From a checkpoint of a small mixture-of-experts model trained on Wikipedia.
Size: 9 layers, 12M parameters.
Below are experts of layer 3 (counted from 0) of a mixture-of-experts language model. Rows are named router (the router's row for the expert), gate (a neuron's input weights, with its number), up (a neuron's input weights, with its number), down (a neuron's output weights, with its number) and show model dimensions 0-95. Each number is 128 + 32 x the weight over its row's rms, rounded and kept within 0 to 255. Numbers have three digits each.
After each expert's rows: "mostly gets" lists some tokens that are sent to it at least half of the time. This comes from a sample of Wikipedia text that the model never trained on.

# expert 45
router:196116136162184087133160097146098115122100141084099158177079194142139159153140111151141144155159110125169152101105169159102160100072116154124150075183111087104178147127127064078084160088147153207152102121096141154106158116097132178144092124174120186153155120117152115120157106122092168144
gate8:182109150107149110105157155199137169136132129170190116147060117168118096108145171074100137146129093146139138112108105125079211135155127180121116129192175117093086129163118140115065087162095137105112132093124083109078099139086090098118144147138117122168081180116103197139153118122156095164
up8:186162129170164153211127167109145089153149110169110186114122111162123146154165112108097107161133137053102115110125135084150114118128143136111108139183171054070149081127122120151136193153149164096179157142142112146105118093123100127162131149053168185132121064134133157093072105153142132142
down8:110160079123152160117090147129173096137086071181153135089093117143108130124113103106111075150073121128158109138086184136152105163147175152162094105137129131114110178067089135095147130065155157103168161149081036147152088115128127042134099114127156140151126082140115139142068103129145067131
gate9:129107084108157086120103122181149153098133109118080087181089116105088203157152100121155127086145114094102129146175159190053121081125111170110130158064160141131132101151101092121134139161094144129125112092100106118113164142089141157104153151152027131118104141139183125177145143116056172126
up9:107161109109104180131133095123155128112101150124152098047161089099180082167085133113073124205112190192098102131163112138138105119143143149073147112149144080139080190140137179166180114121060080127091136103126122115130153114182136093173112113129128084133104155079146141107135135103175106157
down9:187167134182126107186188161136115143161129152101141131120100102152083121122177078096156135129229160116104150179131101142098124167084157113163109094105140143128112101095179064120107175147134130129128108091170179086105140079140131176120151136132051114098139131091121070089105135102135080123
gate10:081223118104179118094189114142123123050123085130198138170126114101114056153085128115175135083158120112163141092163145092176125098125121138163117094142119177173147084116088140130151104093128123110109112146198129168134185128122100110159158112095068120114171170121124110105097121128141145094
up10:100112154061089146113161146087119147203105087153132130104163085143100109097090133085097143123143158148115138138121123192126134186141165086104165167164133191150074103117102183141113106177095106111158156118172106116129132146186177101178156177156125112135123169179142114138100147077138185184
down10:141117085097117150127146095133185184103201176073221087178076116097088118172133173085106122114132121123133140149133087156188124119136121129106193155078119198102144124133100118127144103183121113104119143174127151098081131184108139164142148131120167132152138148083137134135078171166092149123
mostly gets: "′", "00", "05", "04", "25", "24"

# expert 63
router:097109108151129105076097102100141110079108125109132149129129163165062072132104181075218158159117104094156109126079105105073184131065128138157179157100114094126133130117126132171163123137084080115156084088165171100095089169112109121146160182090120150139086121164138111095080126149159096127
gate0:158145151105142186145111124129188087166139110097103162132090151093083116171099108168150122114127144120124147140141150138135110118106194141135109117160118108108162135162137167107168089070123160158120180102133113079143092136118106117165144218070113129141172110196091143060108186194183121179
up0:099187116127098136131095122135152116122086161064151126058108139075084099124132199133138158151132135104166153127149205113162100118115192122114106059178122166105147148179151156169078119058047149118092122147127140150104106120082166136153104070171138099127162125149108153127103142141154115119
down0:101097160059123154104178165087156145150135105101142089124136141101152121106102190095125083075082126059137183135130125117157115156162181148110140177140118122128129092125100144163098112147139124126125154154151125183163106157115106164130054125100105082101130227179088133081088137125126159062
gate1:132142074132069114132183123161184103132115155152129121097103149086121108163121115193135132105157121080160123177111171158078103129111145112074059089098085117141189106167151207150170135108140108158115196116115131100179134107173148091168116168108146155137169143126091141057129098143157151144
up1:092132119151109117076112090110157102127075147141133162136127108062097137089149132097127145114140085067161125126097173122074145170124144083091160121127122112194118144138123150101143146119096123147137111073092155156084073169136134059143028159127108118124168109133163092073075115158194171098
down1:188133180113126132135124186114161119082152069150136068112163115126197164086108146122097082137086140151156069086159134173134169169099148131114089138100150104110193144151172143107083125110175205126136096124143133172179149110130053114119134134130125128110066173143120122142106077120166139157
gate2:129126121162159141095167095201136125127149144103171143138128156162202130101099162094155112097143126166165159108103082140106198176146112113172144131165086093118157110182109153089111087060129137188105120035125184184120131114143135143141169106130114123138065183139136108167117132121119094092
up2:039142083120129035110099133160070142100103142087115101143147113158114154126134130112134118112145191150075130091087135114123120167162099122095060114142136101057107174169115129177127150110089118134103132178171144171101183153107089106093119132091099123139126165105145167199078102113128138104
down2:188072088094075144151121175149122156100142110108121125195084153107118151129117161202091115153099159094101036117085139085103126147075120116100164137185154130144121074127159098124139160137163101101119169142078094075130130178143141103128119120099137157120100077132079096128097084179111115095
mostly gets: " from", " between", " through", " into", " under", " to"

# expert 18
router:162089145117113099112128057172180101092150115121114119083137154122138131112133112123120136102130125213122125168104161096160117144082173127138096115120099121135182111207140132095145113086159190122163140057181136125190141177092159122152105154104148113095126092120099058146172187173163091144
gate0:132166115155113168127138087097172101119121099093122118129192083157132163099121128138103078151120112143097122109090162120145090151088111174130169145186114101107162134179107085089069129098108216121104106147114101124119148165083091155140110081100073141085061125107145050051137151158125128122
up0:149075173172159139147105143103051095122132112122148121124157149153131123100166149111124166195118078076140088177102193109201125142129145194107120147151114100099099092148177058137124145115139192110116136164113105168137116141087162105111108154117101142119140134169177078122102140088120212144
down0:180082114106155147165163138090133061129086149110179113117121155144124125128074139158097085050134130100110168141142104114076130129158103162162079130119153174176136132099108106147142100209100089094175139123128174127146142075193115115145193137136123069147142168092149163156129120131101132200
gate1:175144119131103147095118133133155117143106133198069147109166149129150144096102125163101118101162096128118124154089114158080099162074138118129076196160082171140140104124154109106063163146151173134108160124181153145135138196150145123127084138113119113046194130139136073162151186204128106151
up1:131111146121203158205145147154136147125144066090126082133114087157097134148064141074126134089094146105076117061093100072100145172202129101129148198112124113113128123130073130115125122144176131086132192128126119119149119118152137112128108136098139160092107137205147140169062166105097132124
down1:145140129100068110085130126130136197154066135181104118114134141108145127148176149140132110167063140121072124144166154106088189061070086099098173156095146113210116101144138131106146176138126165099072094122106182135114140144123082140147113122101105075126098162077128104133090099129182097107
gate2:142155106086120139142128125172157113064163116133159074115111075131105131137182128082180097066111154183124088136132120130058103124099129115085144122143102175112173091182156081082122094076076146160136186095161161097142172145116142137123160133162070133070118184176119132095122146111085121124
up2:141128121185135153148102136172116081096135096161108119126118099120079109125120131080097139060126097133088086121102110134098088130132148110153087161130086189162152116158157105100146091100074139126141147080145126062124092146172182115102158128113056152061127165217148120105063157099074134129
down2:155053153104121144075144165085125116120170144139131108062189120146151157160149107151092114118103146141102179116109131150094146156151110165136144141072185166148114133104123147118126115159111122095140109081112091155133132095152117141147108132069185141125109140141140163172173097142120132000
mostly gets: "born", "SI", "including", "Gls", "featuring", "Th"

# expert 57
router:121111130083165152098159156099157161103107061133115147119107079118118145111107150063120170184096092088130133098072100117174103186087138149129119090229147079090131076145157118116116115144154178137171183160115128128181164159152141196114130123099142102124177103118152119154075119089120147138
gate1:122129126050148173179131149157147099122071113149097127153101137098072118123092118072088126146100144134156110102080121135158170133164118038076195132108100155091091138134097157102138127091116131117144121138136172097124145124128167110154062143099127235078111137113140179137097087142120164154
up1:179153109125182192164166160165144104049119091128051137115111123043129153115132098105154078166106111085162153119133101120151138149115074081086177156127115128136151120115185134139179069131139121084130131130143161077105114184144147177152152162138132127152164105102161151121089106105079096139
down1:145114138174091044085151181128081091132128068150123113075167130132110162147160133114158111107126133135106106142118117129101139124069146145175126151191195113173108174097119131167107160184081100101144105084175140166093134085154110154112151129100090067148089144157151064142173132123130147183
gate2:218159186123070129158114183173133164168133148081108183143082122127115110131120105160104177177146130125174116145116146175107160098137140096151080137116134125180133114170176137156148089117086128172096147053134180115090156120112162073114068126167149147117094174110103119120118162101131140174
up2:109175074129151126127101170100127104191124110130115115164180114190133121096100187077053111119154148157172100156126148122171123119155118113075109132134138087089083116131094118093124139092145173137137119160125144144111146101053106082115066176177101174087108123078161100120106072129103191145
down2:089148132137115115109107152156118092140166158135097143110148111087129124090157192109125084197142116135161050138167137160155123071125091140107131124140098150125134126094097123109125117113137089168108129176133097126087111134056115090132115145167091170115067112074113164050056114112159206067
gate3:071082078118093145090158183106157164101131171090109145183164105190130150174119081137121194111162101110140206120119100130110099111150114100167129150167113152145074109158187145141144103133137157157124106119137166168153099174089107144122153115091120042124109131125162082083119171073121120114
up3:117105139110111109092172193137157174101097144090223169129144127095128157152130128094115145171117104133115178138154085201139119094114138141161130129125159090125152086084153157129072065122099165160087123140056180132137116124141132157154135095159142087133152161070147064146100169089160177123
down3:113170154157145145127096046139121044151168166117119115100090092161149131110156134125141091181161114147181066175185158127123150101127124078133061090125110113158116137114073153105153118104134183134110082147183122146109142110110091084151048106162146161189129149117100159115150138132149095099
mostly gets: " @", " USS", " TKO", " Liberal", " Highland", " KO"

# expert 28
router:143099126120089108185192133123142086160124121170091156215162100077192114088083098166116124092147101096125125085135104102149132119194106113163071149099130099106121168159121115090120115156148101120123091138118103212173134179141113102089165138145153150146202145163155130160129156099166109105
gate0:107130123139154143158184098127166113138127154126094092113102099158122104105056185135075117093176174161105181081130115101142160147186096121120103173131066119120040084109089098172119108064134113138060143130153116151136172122142120139133086129147125117155180159078214147108129124138134134133
up0:172136126173127143128080077179090146105203140108165100136160181154118163146169167085065130134105141093144104147130125127152184124129110118125174172140119158138185115157090125093130189133117127154202168147123127128042084133150098169101066098129137067127133073117116137133184105114124115140
down0:081138134128155065106213146092119145115162123130172149119153180112194146069110139158116062098077106128137095152101127176095133083108085142151113142168092124094091136181148107131138118088099140133056125161159084143134131131178150154158122173135090071153122114146125097113126156133144186199
gate1:115079172103145105125172130149158096096150202114152118103125186131110133152069151140193144148129172118106151099152159190103133168136151126122116157151114100106091054116120147097121096088158161162050178110182153132196131128112124179128141094113107168153110119060110115126173168122162101167
up1:169160122078122142108155061171119153108137144101151094180080109092133104113050113147118132116159188105159142107120140120150084064143096143134117123126120126148200112109074177085110212161162156190123135147103152146098117096109183110181162123137194143090131108109187143123095137107111140123
down1:127179030095132073101095078121085134154153100091120153142102140136086137154124109148143133090142099120148098197162049160112128144134164166129138130133083194160114126115167119139141174170178132126125137139151106170073098154079139066104139138124125219108098087111123172110119152118163126123
gate2:157071131174092149169108149167161118147141000124071133122122151144117176156164107187164138116132100159146127108146129149114146127152135142122143147117098100102094080140138122156108073127168124142072144168161102143149108152154172144097135189111126099088129174190088109120170144116159063145
up2:196143090119148109056149164132148159105105132131146151121123122131060075085143129127147233142141157135132117192136186102124131183081128128143147117112192141052135144133153152127128116140098131107213158112103137111133131121122186078115149098115183187119126081127111145086122122172143153113
down2:145116106143097149159098140171132112055090104147127070139103141156113116157155103135153161122166089095096116124123195116112120216163125060108116119054197147105124113112124178144093125096133201141150158086126118135100102154193164106137156104082164185137139106134105097138141113175115108073
mostly gets: "asi", "yl", "iat", "phis", "aeus", "mun"

# expert 54
router:087090137121118118126111148096087109167082131152099155065183138099163119075155121168119106090048097084107120094131141050115109129117097095185093094085109134130128162090127142145128203120141116108175097135097092181150126054109081167111110110112166112145143081107179136143146150097137119081
gate1:143102112069150153163153158155163144099167150097139110144100140161118122182160132114167178191132150123151131155105135163169089064134182130123117172125116105019110200172079098124150153138106103067111179106137133106164119122166135104152136152141149147113133125169125220151141126110137117173
up1:092071151147096120072097192120115148177178160132169152125101105137081175155094132091083128176095107145137137142168138151079135118085120172090127112122144131138124138090170182104116147109106166145117082137122058113077098125127139159095125155093089147117142116076165188121154119127071080211
down1:123088157106121123118088125164063163142117169131132153097090153160087077142116107132127160163121120167123161145152163161170111160109111130115183168175145040156133082128128162101126202181168074105133105130127131106182080071166139163141183160139064156071128107109100107156152109136164128112
gate2:173135157158179154105182119162130103075170125117126138153106144105131112150108149146154130189176119173146161133091199154132144096126165164087158090180117088088125116159110110113126119156103161126113191091167141116144169171156174190148113094187097147073168191138107096101144111133149164190
up2:123170129086162123111090105088096105147136162108112178150095079152097071100075184078108137158106212099162075166113123121178155141130175084121149119144079175133160117167097155113154142107095140143121158173181130096122164098114117088145104133118114166106100073112184201120091112112101110139
down2:091153124086177143146079131126095121109184184100139141093069116126135126097070116081123139164133166184190111170116146143157095116101142137121154127125087195091092150126105150161157185151158112161136110179175153092098153158133148103153094105181164192139131087125168141132063133153131193114
gate3:172157190088150103167113116137188136103171130155107072178092114146110142123080093117136118152175095117161162118151154184075137151108139145157139158177118109104130106131122049151152060127122091199101089114141145130169082157146138174166139135118114129132185132135099120100128112151172175211
up3:135096126192132159109167110090142131140194210134117124099139100134108141134128106159075118141137158105137035140090109109126130101138132108119160098119126116151127126180179112105101128161137158117081112176109201112117098098091131148128149131195043147145143050091165155160113086150076093117
down3:057108166087125147117127080126131127149175179115065170112156155140141184092166123115139105155122118161106058087116111109099123083139141146120109088120120131156154088130105124117165142148122161087083143189119165090095125080150117156141115168187056113116096138126195082168115101197162177128
mostly gets: " accur", " dest", "hib", " tri", "Ev", "No"

# expert 12
router:091097126128151123115130141062084150117064103148104139092155106125155110089193099149113177084095080074129139097166108097115128147054067095179108116096109116152123133092132118148138183161171125064165123137080104166153148107095098182107132113117173089157143076103164149149126127080141172091
gate7:167123140090131086131130131147121144132146139129129055115064093091138090143128061162119166162146108160141148134166148163130071075113120187168152082173173130131145120210132129140107118148130102121115071130119150154136136145133127139168141110145065127056100176135047128141156166203140181131
up7:078178109154172150098128133207169145144124139150095139124152120193124140056109129175134166155151100149092128092116155094147156135162170112040119177097155175099100050139185130147114092115102096133129119121167189102154117104156143061128167158134175134152154119149162155099150100110140117128
down7:157104176071123117129194127156106187120142180170121052140150131074136129131175113159162150124138099086132166132140165151124080127110165221110145095147138126111085103145142084138108081143092095089106153092145151144107148096127109156136159134170125087144113213155075094166187108107127130146
gate8:118158155160142115081169154159158193139112126082094096127084136099073136185153142103106170166178144210151168121115167153155132117088099154082177125185155130101142121171144130152133119092112174169138177149134135140090101107123099135181113205141080153131097174117140103069165148126154120162
up8:169119106148111132094150161160146153199129115158134170104154163094162108135149143142147122095122109145065136146194168156063128085093138093144086130104115111111092108097158179147134156117152077147152121052125110121141085114125129117098205080172100102225122160155063101133152128121159104152
down8:196155156193127060144111100097116163141094069159163183131154152133112138124190154132150135110129156091077148140207116085070119100115126091140119129148166100178120129113181137075071123154093093093133139076098144142102117112117138122110140184112092142140104191161118099093136152079125076130
gate9:129125119129137104160159117165118163071161091148109108169104123155150154144050178100141136108139103160114120152149110149088174120130087102065151212121111147158130151168118101086159079101143108188107186112086171111179099169183160145186152122138106155103149140130127119085198144139149067133
up9:165138131102078143110091120144132106109095162126107165102099104130138141092074131180133094182103140134065130083144059159104161070156120105108112108104145119115127116085119130126182139153087061142170083172165128116105095093159096114126074070128109193111108106132138147129178195195124071130
down9:177092146218177116210152106141099083145103151064076159119064124085130141141134112144121131129162100102127065141139119158142107067078150145161124110107090177176081150088147099094172168120126114084142147151132166118140188127123152156137085132118157160153151114093131104144128117144126100060
mostly gets: "^{(", "201", " ISBN", "184", " Socorro", "185"

# expert 30
router:120096113143105109176130152142143102208136152134087190111192130103164114088172128150094093148082123116125170149161157085101117090148127087138082112080156122166187112100150173079076144173120087118153079088127151184139145107119090121048092131122098117143199104096133151154149134096153119112
gate0:112101150158142174157123072165175194086173158110144145125097111168118129108112112137092113155106145083092112180114097143134105143111131154094161152148125119163098127202119142080167123120132188141137142149125204121101168146101119093151127218115169138079123077098166167105147099106082061169
up0:103167116105169105146098126134108164112137121103163150163096089168074174148118098089142093118144166164144075080084183115128093145084109167084149086142132134085076142099117141171104143159189148158117141098137132119133094103168150109187155104141131133124136153128138182064160069070103046164
down0:094146110062113219170092117159169112122151159118121133101131141200106134134102114127114124147139092160158074142097104129200133106139123142126178138162125183144129173139084094170117127152153145136106197166157103138087196119183168108161164119203135196139131143112151140130132110167104089114
gate1:176170111065100156176154088191164150070146136058180141178069100140100130125133144063122120105130116172097120080137103151100127082121144139173140151137207138118105133141135147134106112146102149105183125135082139130152164183140124064189098164111126121078130111094136160095118172147127117164
up1:106125144083140104077160166146140160138080082155120145049140120132150068118103135151112126196109186115147140142092137129171171185171104139078174130182053115097127059123134119162091078107106091121166152099208126110126060114115136143120099123144107130158109131152099131109107165090114157129
down1:154154166044127149151146108151131144110146147060192139180104152122158133165084155118105139110113191145160107109142120138122129213156205145187187134170104143076128106173154172166113135178110104122145150083185179062184138127126136156118125149118137146099130120102086118132104116119137125139
gate2:139097147102121118087155170098153106128124123139143126130106141086089099156110169171169193107201084166163164156081110156086160093141126132096086109113139096059091083113132142104173111168121086086121173146224165114154103121102131142089117190175132160145136155115086142124062114158130139138
up2:132149107117177124142132180123076074103109106168149131137157171085112124163124099156167177049157120077097121093149202154058146145101134144114112124134167137154141157097131139073118074081199110158171151138119102119136153141166153122077119036147158119162105134140117167136098163099161117126
down2:141120070158194181115164122099077182110078110134087128139167179156147120138103133103186128053144138101060134131155131143096147138133119090121132143086104094119103076118083134104111100073127109101101179071147132117121155141176175151131107082137083128172063157177148116126127143125153058133
mostly gets: "ι", "isc", "ο", " par", "olog", "ν"

# expert 27
router:155136102097111105114129151159180137081108164114155189127181086094136183208125073142072141138126109130089089120107115150057125131125075125100152181136138123116159137113078089132086142152109190167052145075104150161128094157164141144112141094093078081106116161142161135161100115098097126117
gate0:149143137105209156083198116159113145053143135115107132165116116095104199175136115101183181104177081156097163108110151121148165086128154165117148105138121102123124101160127100156145138092157123148123124146122179117097171111131198214131138149173127118167101137154163084162153149134077092120
up0:185111106104117120180158112181142077151098054169138172087148141160101096106130124126154131041157124140179113138157160131120173111107149098114128063093137186109139134113135110054165094151119197150154144089140100163228136158164121137107133118118134129094162115090083109130132123135116089134
down0:123190146082154155147210101116121138132133173117102144143142177174129131144176093092239150048196121097097171120151137138106163138161153111168134136148105090112110128157142140110089083118133083083130117122148072088172164142137147106149177123127166084097168169130138168155129146134128116127
gate1:130123180094116127158162140154131125118129103134076137146119127115137122135102085123176087106205137165151160132111112156110188139117142110071152092208112086142115089165127070106104067142106146241145191101129126078129132131152119149147131168139146148165081179095093123099149071137155103146
up1:121178141060097072147096167186116142136122164072151143134145096114136047053150149062116157151136127143099123136150129138174149064162124160136122138142136120187164077174102154122096104114068115154110076127122160135123132163092120124096111106163094160104109198113133099127081171086155143110
down1:178130149070133049121165143146163160135183204104180135170117138096144106152104140109120143121121097171099123086184169152141144112093104130078128131127149150138136077177110134128101111163074089133085088101154140097107158149133087147130160149115077187051164158116128115093068149081100137134
gate2:143110129182162131103098163180157149156128112082104131139064116125112198157129120090183154083180140120149159153132139167062123142169116162130208159174027119121127063188119130156114088129183137181144154128120185151106129104118120114150114140125109094140153135131170121135151097107107094129
up2:126118146139107096135104129084089106129164098180082116075158180136117077094141168156114065193126137125119138156150114072144124102059141114166139101117172161134096152093177091125138147155074118052144126190120090074130090089076127170092122121133174126125090152126106122075129178169144141157
down2:103105118140150194145095118168136115182147201176175135163123126172130074122103175137160151087141123135127093107125148176153106107136109169152155087075197124158161102093141104150157071124082117064058118151130140141098103133138146131122131109176091177099107130159110127089138184207130125159
mostly gets: "CA", "SA", "SI", ".S", "TA", "ES"

# expert 24
router:159146143142183162078136114119093158084109104107081137112054144111157102148130114142171136105146128063149126110156137125119125141069191106118096092159134108143154127151172131164159111193116160176170170125116188104170127123119134149142151062122165109183201080065136123157150100096085080132
gate8:077100138118101167166106145152119123146148164197045122185160091143135174117082105150139147211096164141176165160068150107094144127191140153103149135149114111108107127167161177119107097105162140126146140078143077106077142156145109098112067160126154114133105154120123146154177128076123136188
up8:118135132204131124136143143096132125155121093168145101157144132150115165152126153082172071097182077152099178089115219151140147163115057064126137138119122123123167147125123079133139186141157081152122147089092122130142117078161164144100172073171094118152128097171152066105172103149156153105
down8:140126152168084139135149129184105101128133095086096105148156136118159172111115136108135069186130132113170118074104094101110127127104076082105085162096157182095145156077187169132138081182162145101172184110103127133153056151158136140193095101118112113145162103170085121127166119097080135072
gate9:180148106162065127164135121122153179179186162105157144091177156151103164108127136176141140155153151131107126176087116156096163070125157156132149158144190082114119101117114183086139137100112106109133135193174127081084146103185149126137188168109105113104122104134116169087143121212110165152
up9:147180208110128139139061113121150157186142112111121093141090109084095104107117130126139132144172157113066131137115131129188137135147152142075123168133095131126052119164105106100151185137141207148167163168150139133095139171140197127190113118096130182091144078135143185130088159105095116120
down9:072189123077134122135175162149131127126159099105152103099095114079092071118155146093098124125155142154104101084119122157164141188157131192128121137149109165078130106168157141108110109117178174124118125204193125147156124128136181091150094112121151218067139131116107138116067117126193102120
gate10:120163063150153145132156137143148142142153209136088073173136165122143105132147137117107151203098157162112097137120126128156143129124161149102149139153177082067116195196111121128157140127099125126129146168143149059151138124151121096078158133075139176148162098112104125117011129142146122083
up10:128161148103141142031125193054085162156118079071150173071134133155120169154137116144141114092172152142115172168097089149092131123122135103093120126120134216178087111160103165156150110148171133118149126149126132149060121157126143120167123120152141113097097170105112169086150162136074130171
down10:130169145114134169140108152109148107183138110146159093109131153152139104109149164186108093091105180157092204136115118163112118124155133161065198154106136139114194161146140127131147086111113154163111161128126109112188139105127183085136145176193131204159138127084109199087097097159088111092
mostly gets: " −", " ±%", " +"

# expert 33
router:174158162113165150143139132153140138113108105100112144084174123114111164073145178088123181192105080131168124160141177109131116151101086165068110141161163096158138068146188131145088059106119177151134147151074088105166157116138093153106106131124185085091070108133114087134072130129163164131
gate1:132132146093160143145187165121116081116142095068144084099083149128137125154103137120126096138166133175096135196104092174110110115154151138142112157109175126114022150120118147112169107102105171176122175146212157094114133091121183152079140156127157099144127146081089180116113173129157099080
up1:092112153113136139137087089124104119110128058175141101139117139100119128104107120144117164129173093136173091089166209142167099196128147095143108099137108183104067087110152119112129127146137145172176161154143080157206087177163124126134164145068145171113120137195059115132130146166173128130
down1:143154159122109198126156118139135124132135068113159072188100138078107130150086175091142169108174094100154177084161125103170115202129141114128121136135125133112105122173165169101106114113173209141134153141140112134162080125141180122099094116068183145193150116183096145091128138122150089175
gate2:161163171108081137134099151113165159147136115114140119112174075147126065125139177138165166154128129108103118135096155159187112176128164127178110121182152094127157111082151121148161143083108185171149114089143140053152125132255154121112122154112145138140113157107118141113181058164136143116
up2:173116114132164174173107038167102130133120101079130153141106086114106089122092124137159146128094165168077129162147107172145152159157132073106198111136091088132135106140124103147114116101192125191142146104088100139106117061173094155144161130091130155076067088109136144125101072170151144166
down2:131120171107164130139103111052162128099135163212135182081145171152160080150125116164178131085104157130140206136091191104129131141135106165143165180114143120108150055165108110100137136100157092133125159104137117129118101134156153163148099166180173091102097167100147112127111122124218137113
gate3:081195178131157133120139128171112116151125043182162147106097162121089114118075203100177126128110166111109138143086112140101119161105166143110168089151083103118104182172144136126130093162164101129072121182156106136137054159138155080095163095086114107128100165115114071118130168107154130116
up3:119060120157060156096115165082153094098097199082108161136115130096124127172140074147102118104145121119128128127132187127169148110086127121161120135099133149116147081057142094114162143111137095125184130047097131109113117083116135079139095098132103158137190182185173152095188121125110100092
down3:105098160174137135104129110144119111131097131097061115183160113132117131208112087122188149105095095131132134066122152157140140128168139115100127133061143149096159140167110104068185127183095155086130151148162132243161143152119173113115139145139132058122154076140144157135168165136128111094
mostly gets: " Turnout", " Majority", "258", " Sie", " Sheet", " Registered"

# expert 35
router:126145083064136154171113116168123142147199145130085110170131108155152194199131150129101105180147146087138088178087126143146153066234123129122139176118115154107155173100140168101149148095102127079113136155138206123073143114154148082126119100123102163132099165101148097137123123108108099124
gate0:151138098095113152164204104164169133172193076092174155139101118158100150140138123124139149154191144180140169130050119154078152117158121142114117145183136137102151107106168144102141126031121132151150122068140115119173086183180148137120135121103094139102086141145123129194110087165107116147
up0:108121114136160140147176089206178166141207141106178153121118179158111150121174151154101097160183145156135151142062126112117168092161124116123128186123114214122176120107167193095108112080116141139156111117158118110117114183177155145154118085096089110137122109129157116158111117153068088109
down0:090132100053130142104118131054109112129129146121133124096159166143150086122129114162103102140103136134155154178111128124123143128125117141149110156147132134181108120108097138166128146148125126135094146090085091123120130131139158107137143117113129128155134163116154089153141126133152157000
gate1:152100118095105119116184141206133120107142090137155102122110124087150129149132158156157123099134088160061144116163078145079219082124110157131180134153150136172169123100095107118181105137155125124149138114118108118154130151122114219124192113137135122137173204098101084150099120098148164199
up1:135112157138127147043158186163156188180150148113130147067098162134082080116111131118183151141183166131135193123098106123098115123119119197154119168130166086153144099147178153170092124113139134152148083128191162137175091171138150121121185126156122129106084190121094146147119129170150139169
down1:145143112114121110186199088165082129166115151104146119208114112068116127114147146128143164057120144095050151087152097136041142096120129162105092094110124147161125140077125143103138084173072106073094104094154173151138159109143124142176169107125100112087120170103095104137164136117120133159
gate2:112104147196069079126113149144091093094138149123091124172123146064054137185122163096136094183245184117132156139138086113099112142119119146080162150132080086092117126152140169146089118115115138168121141107100111138152077136164122134188121091139133122125090097130103109070139158105123145145
up2:142131157180092136133148139138138136160128154131124095107114136148100156123137152148097107180118135130109124088080173123101134087134083136112128153132172085129189175130105083153126126159197143118130176179118078157093026157226204151131131147099121126130160130123132088055093110094144088136
down2:113128159140109180158078083065116140135111136086055174150094111130165198084145134159129137093144133137113131089181148062115185135137156123146131163136097140083163173103101090128167124130144130100127226137106165144128170121148152140167123105111116092102170133176128057124182115081140149111
mostly gets: " Railway", " Town", " Valley", " Affairs", " Festival", " Security"

# expert 19
router:068086102135100121115102138079128162172081141145067150096178130125125109074139121180085096075087123089105139112121132062134139115138115070135118147084142166138141165077152192124126153148075054110180128105165154147139146130108052156116094126084100166138183125078151172142148141110133136122
gate0:116193126128128127112117158206132137087131153118154065143100146115075079168131190143179096133147140133098151108131114154089185114136144168104176154133150158152107100126113148108110115147085169116112218137165172081173128116124128106145118089136083161119183170096107187062152077117147154156
up0:142138099103123147114100156196105085159115130104131127102177159129163164140195072128137110132155143119174159136120101090093127119116176162120101110145107099148108077140156171179128127070149111147093131048099070121114121122074138118126184088185107049149129171130112071101089183121101098157
down0:142163105096167099133153109140130115087097118119175120066140099182143087186114147134131126115088126055165153086154160160100147190098138140090135162098173100149131132109084114100146151156090120084081122064175081123136098101158129146089167187194074092081118122098170128130094104086112143137
gate1:122133100161174111164196096163126093124186194156095113143131088143170142109138131174134096086105112068142114067165097135117144148132161085081108145180154152180140147152068137100175073189141102114122160131158145150134128203167121125193134092116110130069116146095136112157116100088104138122
up1:151164057088136156082120091166102133102117141120156155126131119131175127143133152099132107114132156169086113101149078148142096083125111132118118088174145167153144124157128138135115103153130148102106055054139162111156096139094092116116074090135040162059101172083120070070113120085064146109
down1:115094109185132128136118153106081122130126074138083108113084119168098107050114143154189127147149116152108140128094163126159139165111113124140099135132139093176155083134182104107136125117156155163162211115106100133173075151186075159093083086112155078110158113147103094156154149137214151078
gate2:169202127140130109119163170153187171091118141077148110122079148138165112149090105156161140155128146130188167118126105142099090087148158153080158112171151106140119156140104153122120078103119136166117084061115191173097152131109109154176094144098038156122157146165083128089169083144095099150
up2:131113124079131133114113188061116136124090119100146182123132093163139060132074142120148102076113106138129115158161125153130210149094195146125130072143087110160089096143082130123137098126150080110077110080165116147154172100102161088179124115104110121128052130093183128071145142151154175134
down2:074100163196151115112134143119104165070118165145145184082130124165153082091060159161181088162138083146127083167136105120144099128116141139124174059128117160085125104142094163138125084127128087144087074107139098111064101101167159102103069144143159113127085202127143144106155161149132142149
mostly gets: " en", " sc", " se", " reg", " dec", " Gl"